Below are experts of layer 4 (counted from 0) of a mixture-of-experts language model. Rows are named router (the router's row for the expert), gate (a neuron's input weights, with its number), up (a neuron's input weights, with its number) and show model dimensions 336-447. Each number is 128 + 24 x the weight over its row's rms, rounded and kept within 0 to 255. Numbers have three digits each.
Before each expert's rows: a language model's description of what the expert responds to. This comes from a sample of Wikipedia text that the model never trained on.

# expert 13
It responds to: Sports terms and stats. Sports vocabulary and numbers in team-sport articles and stat tables, such as DF, league, shot, designated, scores like 1–0.
router:089111144119056167148136155116156096148134140168131100101137103162117111124137142156123156114128165084107152094154181134124132114128124062110146123083130185127196151094142168137138104155119115097133186135097125151141088173104109152154116138163133109110084138110120141107126127113152138116131091119157096105115157165144145122150143108136
gate2:137088156108145118155082115136146162152136190143124169097122128154161103106189138121135167114084142109109111091120194092144121145165130118136156109104156131079101156126139165122129112118125148112137142155121064159134135136103084116084144092090126138143138162130153150075122077106108132128124126118127176041132100117130113173143140142151
up2:144132114125097141091122129146154104134110081086108137118108080154162134114138136138100094107148124105125150149124111117103114130119163120166120157122147139133133156128138123133160148107045138114126121132186147182101090129117163120116114133129139088124107093178139152127104169179179152139111123142133097138125138142136110117119147144114

# expert 9
It responds to: Physical, building, taxonomy words. Words on materials, building construction, geography and species, such as stone, roof, laid, mounted, genus.
router:084109113153074116116088107074150122143124116143141108118101109156132152109103171180127101125098165114136098141108160117160122127163119059171125122105131167143145138113127147093126149101119163089172130130106118126101105146133145143133193071115142117109120147116142123101188166113099136142140134109094128110097180126161142137112125142121
gate0:119102121160112092181093167112138142177105127121097126127160150143108138178135164144109090136102178143116126108147132181187115096187132085141091094082132167155126124117091126145107151105125124143116128130123104114115131112091125093113148132145182148140138121100154148113145111129103146073185105100144150139145114142121147116116158149122
up0:109133145147132096144086147130140163168131119120132117136146131161111152165123120165143116138073098149116079145127117165162144131145111116143123123123142100091116123148092121151092168057130133108123155137119123138113102169115126116122151182127120138157150133128146156114184133130071139120140090168132172106164140135150103165099194124109

# expert 26
It responds to: Derivational suffix pieces. Word-ending suffix pieces completing a word, such as -ed, -ing, -ity, -ation, -able, -ment, before commas, "to" or "by".
router:127125132162092119155112115114137124147106096191098145109120137158123120140163155160142138121122145129105162134140196119150126162164148105161151136082143154130129151102158175108120099136115076125167131102070141116118110146117097131112109111130129130133049127123148121099141132111127152134114134139085127138094167115161122134142151124122
gate0:124102099141114153113151094137144150145121132152136108074131134143118123132144166133171088170152139118064063146131107111160168160148143142122137146110150162094145149161127119096109144120153158154112134099089100118160076122120127141116142089110111098123101098127092085115153127132137116113144133150117165134104158117168140138159134108144
up0:126120092075123106144118134123146155123175130094153106149124118145136158099092128144125135125134159130155102223153108126128116115119089137114077120143122108144123124130104124098146159120143152123112107148153148097140157136139160124095103142125131135111190141122148158121147105131139145178141090136096138135136145138118113132074103191096

# expert 17
It responds to: Commas and years. Commas ending clauses or list items, plus four-digit years such as 2013 or 1942, and opening parentheses.
router:173121203155090138117121091053163168149108108174115110105135138118136103105149136157118109125116163113135127155124141114164104148143156124160153122087115189101063164079148139092142117114141092115147114125120137159112141145115138152122152138116130101109090158128143175125099117141136103100130120120090122071133136128130164088109140099179
gate0:127118110123095123154160120108120113101167092152150116098123074123115155164101141128149098100111118136118134053150163124091126138098132104146109163132154141121141150123108112144097099184146148121149103087116123120134148136046116144106166112141133149085138149130136113134149105124157154140124193135140137128116123159109144123127111154121
up0:108148136130121114158130107109146129117151177130076127117172129105173161106129137137094123116150123175143183098121146144144096089132138113147108114099148165162127065082151124128132138129137172137085154120092152150149114123098095148127108156109094106162067138132078119087123131136088113132118130130092116195125142087170094055144130103148

# expert 30
It responds to: Discography and award headers. Header and label words in music, award and sports tables, such as Record, Length, Nominated, Best, Turnout.
router:162138143110112131160117134142143086140147092196113152116146131151123116143140140133187129145118147126128130112109187154129088143148106085118162100099107135066163125102149186136092122131120107113128123120060139124130097139156098112150120107139210128114090163135161142164145105096143135112136150143135105109126178116147140127109137125150
gate2:133145143133142120110157116164099125129101136157109120135086151172119128128119147109171090117096194137108107179112167116107164168116125084102168105120166136126199114123150135104119113106140116115119092112113087093139111117149108109145164156116048112132123116135115144131108156112176136125170118117149125146148118133145129141089156149138
up2:127130144115153121189154085164162109128127101118142092137129142146103118135152102097164114141119145124152156158147167121070161101110176136120123129090095103137127123116131149159138148132143191160160177105141139130120121125117138131172185121121114172133155133205154115129136123176113100161106118141132126070142110137100152142134153092168

# expert 2
It responds to: Directional and relational prepositions. Prepositions after verbs and nouns, especially to, in, into, from, between, through, towards, plus modals like could and can.
router:141113114144108100129116118092106134124126085154134112099140101164125109146129182149161122170142130127126103144090170143167114147158099117148084142098139171131157108059144150111132099104120173106165135121111182143094096161121092122178153125153144137110091118121139181115142132116141108110136130089111105126123168144157127092145086088113
gate0:149192107150117140136114132131165139136109140138155101146120131103128148115133138099119115103106127142096106163136140191146161145172139122181101135161171106117110122092122111142112140129146153123150136123133170081139155134148119131116129140112118131138135091091111114106148146144161151131121087124112177167153124125139117096139105106112
up0:103111184145127101125155154155114131096149082134142129118172126136137149111138111121151138089140132200138081082133130155110087128146126142117127113095113109081165111113138136106096162127109111129134104111121137152120079118067158098112129139116109090142109133087121136127150108112096141151134124094116128094098160174102084114146123184148

# expert 3
It responds to: Ordinals, multibyte bytes, names. Ordinal suffixes like 1st and 19th, non-Latin byte pieces, and second words of names like Primary School or New York.
router:187135126177087121127103123090129118135133103170127160120117092126106113178145162135113118158133163110124148142134172158178123163141148102154162145094119145103097143105160173134155111165108117088156108097102127115114107121112124145146171085140153133119068151155110123122128098125156127106145127080084129105103142123139152104115112149151
gate0:158125090099088100153112157128120134120125066139125145066089123120123145137134126103120090142126131111134123112124188117101112144132125137173137124132143149144124175135143153142107126159168118088137136148123114126127128139124109059162150095167115155105076160154147106084115119159144128161104133082149144176139146142169147099112097158152
up0:120117159111128116132200093110127113124155129135129124123139107124141143113116123126099150109134173158134103068148124131114181178129107092132134172104137102131133135160101149123118131127116139161116139117102129151101123167107089136123153118142137140128188097120124120141131142138137133141129136112132173115140099109145149143104119138180

# expert 21
It responds to: Periods, dashes, year ranges. Sentence-ending periods, initials' dots, list-item hyphens, line breaks before headings, and century parts of year ranges like 1838–1908.
router:149160096153113117159091164049130126142127126129100166112127096161094159138121165178142132136141154126126129154090183100168115156134121097111122136092114149142119129053199157140115135136112115109141082111119134131119122141135100140145139107100135139120065150118123102105132092134122114144138120103086149078140143119153139086118110154161
gate0:122143158185143137113105152095153113134073115137085110156107122125116131071145150138082153107139163098146152152132115169166096127152144125151125162145142171173140127111117167142143112134119138174151151141110136111111103140076105130175121156129098120130143100128117149129139114155140098117142117099101117138146128122137125109149132133144
up0:103124131120124153117102188143102076156103130139113143137109132114130131112163143179138160147148180101122135119147128144096082130127114069132135143104124128114117130139150146138152123145120128107146121101125113108111133161133134099126130125080128117134115143122129123165146081133136120147122140138144093143104130137114154131119135117122

# expert 25
It responds to: English personal names. Given names and surname pieces of people in lists, casts and tables, such as John, David, Bob, Malcolm, Morrow.
router:158167134177079132124119123088151158145118123136139115120118107184142097142112157147142130141127182083138139122095168140132143137103149106140160133102149147109154137069159176145107130144092118113132152087094150103109130127185099130146132108139180158117078143161138156118136108105160101092105120132113125098132142152133123090104127110145
gate0:110137136128116158122147102111113153121130119134149119127116143158180113127110136109109152081097180094170117150140109102094151135107113153117155146088106096112151174135116145128122134118144149123157123159108120107131164150133105140136157155132126135139130152143157107106107104136119157142071119117174137109119126185149132151146102115121
up0:136076114107173112134127150156134061145157133135103165120104159083114124102141098125129147176124109175110152139173083118139100114155150086120134111175116127129135092143152076068128119146139107125118112108162116177138105087143147147098103157149119111122137083110108115150128152130086106160156128118122107137133122075137152152106140160131

# expert 4
It responds to: Use verbs, pronouns. Forms of use (uses, used, use) and subject pronouns He/he in plot summaries and biographies, plus table pipes and articles.
router:189135132167104145140100127075140121125123114169116148104110100155117112158123179135119131162126163111131124129118203128165110174143162104154161137080125156106105133081175172154135088146107117106143108101114121113132091110120137136158160093146148145107075157163113134127125105110153113119132122087117136123122157130139128117111121147145
gate0:171136117114102120127123087084120111148123112126122174165114142101114141110108152161077133131122167127117151159100131158121146157145143118155097151116084128092094142132113198136125087125127115149138113113138148121123164130167158152115143127183108165120098150131133123114111152086089125153162110120113130147149149131144150149094119134149
up0:146129051152088119101133097148143111115103121133124153121105086130149120137153117130158127158101146193082141115111097104092128087113141120160123092132110140110134120152159117123106098133118128143104118139098124141146134090139134115161121114143090085097116115126129112144112163142109120125126102113136044114145111175113100115171124176143

# expert 20
It responds to: Military and war vocabulary. Words about armed forces and casualties in war and service biographies, such as military, killed, died, crew, captain, battle.
router:116125141118086131125152098124111152116160093177176152101161113186112113131129158162111111105103174086104116147129152133087101132123130061138106146079115159126169146112173119107162074134108144131174101101122124127115110140120133145133161105133150140131098141113138124121135100135102114156138115123137095105119151139153121109164134123192
gate0:111150159131110120097156138121140163129126094118095146095144121183089104149127151172156104136146156200132167071106144137149135135130118111119124134100105107117147087125107091098131144111111121130121122115139116153119126137136127110145118143110162147105123104129161103118111163124105116144110107156143146124108137131115134135103193162141
up0:104121135100156118110155140141154148128154126111123113119160119135104078149137165158166119112128130161142103120118094153118101145070143145100085155125095108130140126162129093084147110112123159155164124141182081096126166105127119128106115172129118114127142113123153122143105156146126114144087136124159157125148129120107143112134132096157

# expert 16
It responds to: Countries and parties. Country names and party labels after of/in, in politics, sports and chart contexts, such as Canada, Australia, Republican, Liberal.
router:158137140164082147127122132093150133142129108176136151102112082140120136164152145140138133158133164094110147123136190130167098173129153119173165139075110162113123133097155167152116114114121096094146097074079094134126096110126126098146168103156144137130085149151121111125142100077144095122129136124109120106103147116133127098127126126159
gate0:130106120105125141137137143133131092155093164120121150133116126176145103124137123152121195128115143153101149113147101106129111102127115111161161107118097125108171175114066076141125067110145092119105082089120131191131142120156096171125140114115152164112153142094124110141131128123116159150128139123147152069101102143167128129149117106190
up0:131123168116129126113142138173161097079112132152152106141116116116155158079103110136136151133175156133133154102135107110097186130170139112115149071130138125126083068117146112100135095142142164081167110124161138133124110104111152117134155127080105145121124114107108122183176151108142073134121143069135080125150116169107175123130093108133

# expert 7
It responds to: Film and show titles. Words inside titles of films, TV shows, games and songs, and role names in cast lists, such as Batman v Superman, pilot, show.
router:095140146177078121153101145131130137131102108191112145122097098135103126106130174144142144120151157124104129136155139131167123121107100066114142132068162108111184153072153162109159121146113079098135105087086112129129078162110120153131085139094140123133082136113127131154144126137126127121135128135099095126112139147147148102138122130120
gate0:096102143151112093137160130106164144127159138141112144142158143127093150138181114137147128156107081113132117159141154151125128133184122123139142117100141138073127113113117130155166118151138140116089113098121080126133112126161132095167105148071128104113124097170117131148140134132129147140141106159134135079130154143152113150132147151077
up0:109128104086119127082110203145132128138132132152108104135092142130147148124084133120137106075091149116121109192124109118100097105147109104099174132157071134116108090133115095133126110128139114112135133085083111124149094129074148144121124167114174085149136058112135140112142129149090124154162177098122138150173119104137184121132070153111

# expert 19
It responds to: Articles and of. Function words the, of, a, this, its, his, especially the after prepositions and The starting titles in headings.
router:188105162151113121142126123100137161125150102133110149097118103133129113152105133130162133111119139116097155120181156136161092121155144138159144145125140136089190168125141152102124095152129081127146084112107156135122092128147140123138162107127133122120081154097115151158130110124142135096122133112138133109097140151150167112112116115142
gate0:113154132188119116134067126114196145157075075146133124103108114143151109141135130149119074110138134134106109142132131181122129084124118142137123126115152122128124120104136148132144116170122145145130134085121122116101126168098112138124107159095131127134139138121127143131111127133114112120150103144138110102156133147175110061137111155158
up0:133124160127120137088121105150153135130144094113155120132132106145104112149134127110111105120122121109116111104135133127111119105130091158152152155154149134109136144127100132142107070144112140158102131139147133140132032151113128122167111104113126109127152130067124118127131139148114117115167095146145124139131129113149126097129108102127

# expert 29
It responds to: Prepositions in academic contexts. Prepositions like of, in, at and for before "the" or an institution, in biographies of scholars, universities and research work.
router:184135133160082164125113114073146123131130131166140151088128102142118126178130157151122117148125143097117142145135184138171102184129162107149142140093107149101126140084171172134126092148114097099143109107081146094111098124130133123150163095143136155119064148169114121124126105094138130113125107085110122118105158124141140115119142146162
gate0:109124116142091133149164110117138106127153143139117169161139095124128119114121144147144090139126181144102107132142146150125113130136125127096161129125135158112133136132146098144141063130141158071131103105114118152131138107104108104176092166097153101121099149137132116130109135115159104187137122131081125162127124157118119116120111158117
up0:171128113141122104121137126127138098128151122095126102099120143168102125146113123116146139101131156091094150145103138133094150125121151125137130133120105132146152182174147181124094134073107105153141140135109107125149113149163140064152141143124131070122135130164127120136093095149114086124120132121176144131071137133079153166126167181138

# expert 22
It responds to: European name pieces. First names and word-piece fragments of German, Dutch and other European surnames or words, such as Robert, von, Fest(schrift), Thor(vald).
router:105163129134081145166112103085162143163131147165101120084134122178111135123099137159138104137139140140083080165122160165156119116107139101111076127082119173101138116089116147083146121114124075085162112105130157103137112112130104161119168100143115136148107130116122129111138145135106122078187149144091147115091172125126147139137136116170
gate0:136137103096132143154180096127159122125130118125120116114150135127138126108089086114127125112129109165114099139082127095121114099118153150107118133107118131131091131072144152102082129172174130151136157121140153098086133087128143156122151130130147132142105100084108139122117148153125109118147118145120118156106117118096115163159158091141
up0:146101116118114147109179141155135109155141128134138161110106106119139126106140128114131139145178157127095147136169088094112114152088122129163140134126148095078101097146113133161143117118148132140133104110150105143143128100155176118146133184162136156129139153127128150169144120141126087189133140149162136134199097123098134108172094146107

# expert 8
It responds to: Table cell separators. Pipe separators in sports squad, statistics and results tables, plus slashes and semicolons in career lists and scores like 0–0.
router:180137103162080128148111093091166106143132120160101134130141109120117135122118176134117121135145124138092149142127151127137129130163131108162107159081150169122106118081160172195142108139120094111142124112085093146106081136104107130142138076152149105121091176130116153124113120103126117114131134110117101138123150141155152126110106139181
gate2:134139135121133101163105123124101146089103121096115134085143123123114154133113139127149153111093114143124112083121146162155115150164126118133142099155133117109127109145149071146149078133136122174093141123116114142135149133108083140115126163104087130138122105101147062173120142136102131106134119099133165081110108119132126124116074164059
up2:128153078127152114112142109131073108097088100110153143083135150207111084175102125136148156157109146134129112140126105115137117144099131132125152131104139114082137125137150145134125087170091126164122059133128124117127128156136119137108121100134150129091137115071121104124118143133106135103100108160136113139127110135085100146145132181097

# expert 23
It responds to: Motorsport and championship terms. Words in racing, cycling and tennis results, such as Championships, Cup, team, World, Tour, plus semicolons in race-result lists.
router:131113091131091113129128130084149097134116102187083149100101124129105109173123161148132141132154152116120160120158188134146091111141126090134134112084160190149160111085178136123126094135114103076155123114113165128142120113147131144122124111133157126117086131107133145162170134078118127081149131123127114141123175108159143117120106128142
gate0:115162157144135110132148130147144136162118079140139141110122133093073135136159131127126189172169113132145131107114118127113153121124097114150154106120111100139152162132160153120168131179121087133112152118154110144153080157169094172150147161113172151121164167131162139114162111118112133142184142134129107074074123117065117147119166166174
up0:093125119086104126139068120086126141092133148104127105146107148103094095077138137124156108125146105147146102149149137119156136136128142118078114148133112110091129150147180144125130125110170124130097155151111156120139121111120172171106137079093105150117102112092096158131134136126131135125150127143135102174151156155169121124129106102116

# expert 28
It responds to: Time and date words. Nouns of time and months or day numbers in dates, such as day, season, time, episode, October, August.
router:175148136155089127124112132076149130125115110158120148097122103165118128196127155147127122163158167102110131123129147143168092184137167092162164122085107180135117133071157169137152076163111110100143116091110131119113098111113125122135165101165159123107075151156112126123128077110148104112124128077096114111121161126123118108105100131143
gate0:099103136120116153165121161120102116160147131134132132147159106177136196119121140154179113152116156119124173124151107149085122185101089109118150128142118127113147122132152128127092091155169148151125139163133097098119098150130124177120116172126134101106100096152133126114191139138126154161117132105127141110059143109146141173133154120147
up0:154152126142159096148129092145175129108130154118070125062117137115113112140167132116144119124114112139113093115167136129131138131100130146145093108076150094128096129103134093128135148126117089087144135129132101117184124125174122105119071109127100116165085126121107127094115141117120109115099116165129145097137111146136138150141126167155

# expert 31
It responds to: Infobox field labels. Field names in infoboxes and data lists before colons, such as Born, Coordinates, Location, Education, Species, population.
router:106135061141108110125116126120147121134143131143129128107087133136131107141099159151135108147142192139102128114120135135156112134124114051131139148123125169102139171126151139141131082152135104123128121060115123125134088107117141102138133094159120126097102104110109124169146129109144122152142173121175132106123174136117141150122133151136
gate2:126143111127129143148126115138144115137098137143146087074110085123126094106159166145119123147141110155115130127155125149124099112108102125153157086101111181130118104092125133116129128122150094137099147138091124151134146121152129090151132128126153097156141101106168142125155147135100140137156127139120132159160099167161186125118126166140
up2:129127138142145155114139179131117157153139139144117157119129147138148122120127134115121117123128151106147069160105129090117131147163149163097104171133113066134134161133168110112134135133120149109133143138158126069120134132101138127133155133144111144126095181137145080119104138121152087111116090128132153119126141099115084153156100092124

# expert 18
It responds to: Opening quotes, math symbols. Opening quotes before cited words, math markup like braces and $, and first capital letters of names or codes.
router:132127112173085157118138121037145134119119118169142102126126103136108143154089157179121096154129146099126145120135195148155130088138171087126103137104116150146128180104133138158134124130105114084144137102088145137098116119090153164150185102150138124131078141140141148133162141100129123118143136106115129122109163156131171094105086147114
gate0:120113161189144144143117139118184129160111134149129103128089111152124126122112145141122131110089126113097123122106141135132102103127151132145117132104130109121144111145108122143134176092132148076114132134129131133117156165153130164185129124117140125093090128119125114099174129134116173124091126083081099118068142162119145141119101113180
up0:122102083166130110099165129118129145089143167113186147089136114135140138153183119083097108135149178115160141133120134127106120129114131136161145156118132126153059130109088127169146127164073084179107075135141089114107153128135128110139095148151130101125150125111101128124090130161133116136186124113133131083145094097152141097150167154108

# expert 24
It responds to: As, numbers in tables. The word as in cast lists and comparisons, and digits or name pieces inside election and census tables.
router:175132136154102138131110134101140112125111112162106162118125087146111110157113154151106110141148163103126164118122170144160098174136157111146166146092104163117121135078157178154123095141125105104144099098084141132134112119106120133159172108157147112118078161181100129118133078104140108129124114077110122115113147115136154119096122153145
gate0:111125086117114122122170107101128105123122136115123145111116102144160124163111180173138110152173138160079143123114133156106157120135114136137122106105151159151109117116152162118093109164131119136124086096116129122134129137129135103125163071155143129126132130113091118174147143113056089139126121152110102120089172123101110164083093115112
up0:139146081100130153133163101093055152099084117128115143133087132140122156131116142131089092148103113159144128132152116122152142154129116125116102146125114146123103145138140158117119131101126088156136122089093111118148132143148107155121156108106152109201149117166104095139174128125104149148129102173075098131098125138136148152149124125148

# expert 15
It responds to: Pronouns, clause links, quotes. Sentence-level function words such as that, which, it, his, he, plus periods and opening quotes of song titles in lists.
router:171161131153111144149106105053140139146138121167131106071105097124107091151129159172097133142142146085103141141115122135135125169165095122142171146121129173116117151095166157118130108147082105092130094107125126116106120150115104136187147131169132125118088143149118146117129105116125116117113132083125124135132159160151112113110121142160
gate0:126109139126112101151111118105151140160131127120133085113195087146121129114136143164082142082159158122118119145117119116115136105141137122100133172095115188151132118140155115109147131157119175151150119111149160125107138141139134107178136141153082118122146118139096155106125105142144143137106117109122107132110140151135139082166141132168
up0:159106148165113147128142129175178156125145148132156135149133150098151125086139122114127125112126155117141095167137131074147162141098143124108155152105184145122124159138102112099122157159147104157112112125112160129114085148185109179144118117172088077092162120128086122134099147118089151114149119135082124145142134143134153147154124120101

# expert 27
It responds to: Table pipes and equals. Row-opening pipes and table rules, equals signs in headings or colspan=, and small numbers at line starts in tables.
router:157153140157110139133144103092155128154130113206120131092118117158102127111151152111093102117143153100172137141124165111153125170130145109113136139107131140098147155101136169130127102153126099095150095099084134128129063121133120112159130117149152132131089177132115163102161131105144121103127115107122101103101138125128160116147153163155
gate0:121120114127121117129170087125157095136131101121167085036161115126144168131138120150101163065091171098113179129146137127107116129119140109155138130118131108147133114145141117113106117120144180109109125109124113105101071096102146127105201120156158165101169108131105126083118123127099104141105092081128129130113145093076117137121128142131
up0:165129148145145179111129105152156138108129157143113122081190179102090099138158125125150140081125130132118094108145134116080136133147133132113148094164132108119108081130144149114107122152148171140115105143152124122079097099109179149125122087142112141116143120147115162124150151114097127124120131127108107134082121134113101135147135069145

# expert 11
It responds to: Word-final letter endings. Final word pieces of names and technical terms, especially plural "s" and endings like -os, -ia, -us, -idae in species lists.
router:139145087165069121116135155090167116118105086174108105083112116117156123179118182163116098130102176130121131167152149128140138131108162094144161120092155158152158155100138152154164117117111121127137151137098133110126110160095114097149183102156122116113101139140092123136126135099121111119119135107133127120137160134150124107123126114162
gate0:108184161164088090133085118159098127097106097153087140118131145145135108154177099134123125162127113136124153113142165135102149152152173129104102173132141113143181138049141162137120118146122114170121136113109092118110100147106134136142075200138114133130120124129145108110147126139135119084127131160154148125121125117126105147137127197122
up0:128148107138153142108133120138109121126101113125114145104139107154145113137148150134153129138139160146103160209128102137124141099136156143130147079144167135094129140137142138121167126125182142143151086129089112076128144143131139115116136120160131115137104107156101084130150093152096126167156139080110138167137150144105124139144132111159

# expert 12
It responds to: Products, broadcasting, transport. Words in texts about companies, vehicles, radio stations and rail services, such as sign, line, car, services, AM.
router:127127131152086136133087101094147180160127115182111123111109100124118120132131158167128132126104152125133098160140131130119103125153150088111157081107118169141125169106127160119142122127136074104148085076052094123136119153129134137147107108116112122113108157117112127106107130110159131123133127098136120125123156154172154136138087128105
gate0:140103125113083121112113112096093181116140150132118117180154117095123149147126156113125117116117143156110106133140114143139085110134176159151122116100157109130122117132132149130188148114114108138144111146127086108150168124117148181113102149160120115114128133097118133116084101101153168141110127121101116081134168120105160109123142146091
up0:120133143105132095154171077123125111053164141136141159121124121140135097114138127114124139154121125164110138118108135149142145097127142101105103131106123077121175098128162138150136101134157139178154139135171145114115123101127108128119135118149150116106122087129140128149129094092031096147154117125127134131111106131092113170144198116144

# expert 6
It responds to: Common nouns after determiners. Abstract or institutional nouns after the, his or a in prose, such as school, party, status, criteria, levels.
router:101148146159086129151115145102147139157096129200138146094115127152141117107122163161143114136130186113103136180143136133164110136154154088149123137082108180132187140096136158094126127121156122131148120083122141127127111161128106142153174137139148140102102146118122138097135105132117131115142099111083117117122167135138136148166111164116
gate2:127135092180126126131115113123113134131136143122157127111078142147134140156102156105145071136143121100130165129163130128140126087129161122111133115083144116072088170138155144110107147148144107151140147109118122098163115136136138168110097135108124099115113168107084116168127154096143123159156112088129115106120150116098175109137128130091
up2:113135149179119097081117129118122114112149141126115105139149159092103143115145125168155131121119127120107149104103147151109096126183129080173139113087133128130140149106122131185089118161097150128110081129150173135179084115111156129160121114092145169122123118103128151127147100121119111125125138161150116151144120159137117089170104158176

# expert 0
It responds to: Infobox field colons. Colons after field names in infobox-style lists and stat tables, such as Born:, Established:, Weight:, plus blank table cells.
router:148114129152091123139117135108142123132136119154107111127133101172112110136089187137126128144124153113135125118138169148148122151163157084109162124090121142149113159115130148087145077148112144101131114100095146150088120132128123156146180090139169116150092148137110110104133102096140114102117133092135105136105142164150139132106104118153
gate2:109142118124123123151137129099162123156133122176159129113111151130112130111189120086111151113116115123128177166156105143128116141090159119106084140088147141109120107107111124137162136122107112139098107129125078122131092166122058071143074114127135128148147141116123124056120128124122188095103109168063104083106126157123160135159142123190
up2:103096145132118159097132151137143134149117165150128107130123166105155147133165105123156120110052105103162134101125128147152133116095150143132120105103137123194108135147115106112161146053096146118124121175138101146146127102145109102144172141099108159144139140118142135040143145142105140111150123135115144107144134109134106131111151113107

# expert 10
It responds to: Line breaks. Line breaks ending list items, table rows and section headings, plus some name-initial syllables like Prince, Ri, Chu.
router:161118100146095132087111126088159119156110108166123141104151105109103109160121158165160122145111166109139137111135164160139100146139189086122138133097090191135076076081134135184133103175110143099130120086075112112134141156131115131156167121139132136132091158122118127111122114107144104104114093111100130112118150111133145104093100124106
gate2:085111136145127096121129140081131134102137112159128078094136117121135130163122133169121175123112117152126126140113145143186160153108137130120118172118121135143141127110137128118156132116132155144092176123119127128137164126088161113106132085107073136107120146142150172112134106150140156139150123067090164107151178108173095126125075096096
up2:142133133113125119120119119095096153131136126130100148139171149152121138088136150148122157132143139084135143108125123127101121130122114090147121143100154168127148129105134124124109187144096108135168097152151135173140138155175164117132132123176173143083120130153118168145105130096099132159145164124175143108134114110127104157144187142135

# expert 5
It responds to: Conjunctions and auxiliary verbs. Coordinating "and", "or", "but" and the forms of be and have after subjects, often in political or election articles.
router:129086126136091120126076158128137146133119106190151127113093106149081111129095162159154130143150145084122140161155163119111110120139121113092141107091111181131114140103166162162124098118130122132156112093101103127112087129145104098163171131145150126129103174146119152120145096100136138122160106114148137118119162179147164161115132110160
gate0:084148161145132151093143141150149152114129129139121125086127163097133212123149111150058121118120124151153107120115125128113147126111123124133158130166142086092150152128113119131142158129141129164150143154122129082121110113167125113084111140105118145148117127145097135086095142125116136140146124131073139141148142125116115159146154134125
up0:121134116150162152111152129119146135093070134108104143121111147125096120082112169100126131108158147126146140132115131143164113139142140145062106132094111154163126139078077159127112155122133140164092114143131139157120178135143110128091093144139136163099109119164173141104140126114130141131104081145110126128141123149092128082112078131114